config.toml
num_hidden_layers = 14
hidden_size = 128
n_experts = 160
hidden_act = "mish"
router_score = "softmax"
balance_bias = false
router_z_loss = 0.001
lr_router = 0.00124
vocab_size = 8192
norm = "rmsnorm"
tie_word_embeddings = "early"
optimizer = "soap_variant"
beta2 = 0.99
max_seq_len = 512
dataset = "wikipedia_en"
Below are experts of layer 4 (counted from 0) of a mixture-of-experts language model. Rows are named router (the router's row for the expert), up (a neuron's input weights, with its number), down (a neuron's output weights, with its number) and show model dimensions 0-127. Each number is 50 + 10 x the weight over its row's rms, rounded and kept within 0 to 99.
Before each expert's rows: "comes before" lists some tokens at least twice as common just after its tokens as in all text. This comes from a sample of Wikipedia text that the model never trained on. Tokens count by the router's weight.

# expert 130
comes before: " the", " a", " and", " his", " which", " New"
router:58 53 51 51 45 54 46 47 24 49 49 45 57 48 47 54 50 50 42 39 80 52 23 74 56 45 35 60 55 58 44 42 41 32 50 42 46 54 48 52 49 56 46 55 40 40 39 31 50 51 57 43 43 56 49 57 53 58 34 52 56 68 56 38 53 35 62 48 40 48 53 34 58 19 47 48 49 49 60 68 48 58 40 45 50 25 64 46 42 33 56 50 46 54 57 39 49 52 57 52 56 54 52 36 50 49 51 34 47 53 47 57 49 46 46 50 65 71 46 61 57 81 53 58 57 55 46 49
up0:61 46 60 26 42 60 43 61 55 43 49 50 48 53 51 52 72 45 41 48 49 63 45 50 54 52 55 65 61 50 36 68 60 38 71 69 57 58 50 52 47 53 49 34 69 54 51 48 33 34 67 50 56 44 40 69 43 58 49 53 63 56 47 39 37 53 36 42 44 51 52 39 46 56 63 50 50 45 72 60 49 46 32 39 29 44 62 42 40 62 50 60 70 39 49 42 34 57 46 53 45 62 43 68 40 46 62 53 37 49 36 62 54 45 53 43 55 37 63 57 51 38 53 40 60 58 42 59
down0:43 43 58 52 63 48 48 48 48 32 65 56 38 62 35 55 33 49 42 28 49 48 45 54 53 54 62 41 45 51 48 43 47 71 41 38 66 42 47 28 66 46 48 54 38 40 57 44 57 42 40 43 45 59 50 51 54 56 65 57 65 32 65 62 53 43 57 34 47 41 43 39 67 48 50 50 38 52 63 45 43 52 54 48 50 45 62 66 47 49 49 43 27 33 49 39 41 32 29 46 49 46 70 33 49 42 40 35 47 68 37 51 37 45 52 52 46 41 36 44 44 36 39 56 39 62 47 45
up1:33 55 51 60 54 61 44 55 32 59 58 43 44 57 42 61 37 39 62 42 51 53 51 49 64 47 39 57 43 77 37 51 50 40 61 39 67 35 40 53 55 41 49 46 41 59 40 59 52 43 44 56 48 73 58 51 52 45 34 39 61 53 54 52 49 43 47 41 55 50 56 57 61 53 42 67 46 39 41 42 38 47 58 60 65 43 35 47 65 52 60 50 33 58 57 54 49 36 56 52 55 52 45 43 39 59 34 33 70 65 44 52 54 47 58 68 45 28 48 18 70 49 53 55 55 54 57 52
down1:54 40 67 52 49 51 54 42 43 42 41 37 49 54 66 61 52 49 29 66 53 57 52 41 44 42 46 52 43 37 45 57 37 36 53 43 34 51 44 42 43 44 62 48 53 44 42 56 41 33 42 58 45 38 71 50 59 60 50 52 27 42 59 44 32 49 53 66 52 46 50 39 44 53 46 40 45 74 47 40 61 42 43 49 63 52 59 44 58 64 59 50 63 38 40 44 67 69 54 68 43 44 54 35 43 38 31 53 52 43 63 61 55 42 64 42 38 59 70 60 41 41 65 48 60 63 31 53
up2:67 80 61 41 45 53 55 62 43 50 65 62 63 44 43 50 49 46 53 45 54 43 57 49 51 54 74 51 66 67 50 50 50 38 55 51 49 43 58 48 69 48 43 52 39 43 41 51 55 43 45 62 55 50 45 33 59 54 47 66 58 43 46 46 61 54 61 52 36 49 48 51 38 49 63 45 46 51 65 53 73 50 59 50 46 33 51 80 32 47 45 35 61 54 51 46 53 41 56 60 61 56 45 37 62 50 64 54 56 38 36 72 54 44 41 64 64 47 36 39 45 66 37 68 45 37 53 43
down2:53 68 43 55 61 49 57 33 62 49 48 64 39 50 59 54 56 45 64 54 61 61 57 44 54 58 65 46 47 65 55 53 56 38 48 54 44 55 60 37 50 49 25 57 50 52 49 42 40 32 39 51 53 62 47 42 54 65 56 56 43 41 55 32 47 34 71 49 72 37 53 58 32 43 63 59 50 43 62 45 48 50 56 48 51 39 44 56 50 45 49 61 59 53 42 47 61 44 51 50 64 56 62 56 49 50 66 40 74 52 55 56 51 48 65 35 75 73 56 56 46 45 29 68 62 61 40 38
up3:60 64 40 50 62 46 58 74 44 43 46 63 66 54 37 49 50 56 58 47 47 52 53 52 63 50 31 55 54 49 51 30 30 65 49 45 51 47 57 45 39 42 71 66 46 30 28 58 58 57 62 55 64 55 63 48 51 49 52 47 50 40 55 75 53 65 57 51 37 56 57 51 55 42 58 42 49 56 55 41 54 43 33 57 65 54 56 56 53 47 53 44 54 63 48 36 55 52 74 53 66 58 41 48 65 70 46 54 59 50 39 35 45 43 54 52 62 53 47 50 50 58 35 35 26 60 49 66
down3:45 37 41 38 47 56 38 54 60 51 51 52 20 61 63 35 65 46 57 59 50 49 47 52 57 59 54 43 58 39 26 43 66 30 35 61 47 50 57 58 61 57 51 61 61 63 53 60 50 51 34 57 49 38 39 57 52 56 51 46 51 34 38 35 47 45 32 60 55 40 63 28 65 48 46 46 54 44 53 66 37 64 52 58 47 39 47 46 37 51 47 54 50 49 41 64 52 47 38 35 36 58 71 45 36 33 60 49 49 54 66 53 59 55 44 42 42 31 40 59 45 46 56 57 56 39 52 35
up4:54 55 63 31 43 49 36 40 73 66 45 61 33 49 65 40 58 30 57 59 28 62 47 60 44 52 53 57 24 56 24 49 41 66 61 45 52 37 31 33 42 46 53 54 60 52 63 46 61 59 43 44 42 58 32 64 58 51 55 53 58 43 55 52 60 62 46 40 60 67 56 40 42 49 58 52 41 62 63 47 58 67 55 50 31 54 57 57 31 60 47 32 35 54 58 52 47 52 41 47 47 48 50 55 48 48 65 43 39 49 55 60 40 47 54 44 41 47 40 45 44 49 41 49 43 50 47 55
down4:49 49 38 62 63 44 50 58 38 45 47 36 55 63 42 61 50 38 43 35 55 40 44 49 38 67 49 60 59 49 65 51 55 50 50 44 38 66 44 51 67 48 54 51 40 29 43 50 47 49 63 52 65 48 48 27 61 42 28 60 61 68 63 42 52 35 45 53 53 47 48 56 52 50 39 55 57 54 43 42 60 40 46 60 45 31 38 57 52 34 61 58 71 54 43 42 47 33 57 51 64 44 72 42 56 41 47 59 74 61 39 38 52 62 47 58 46 35 53 52 71 60 50 51 62 47 52 65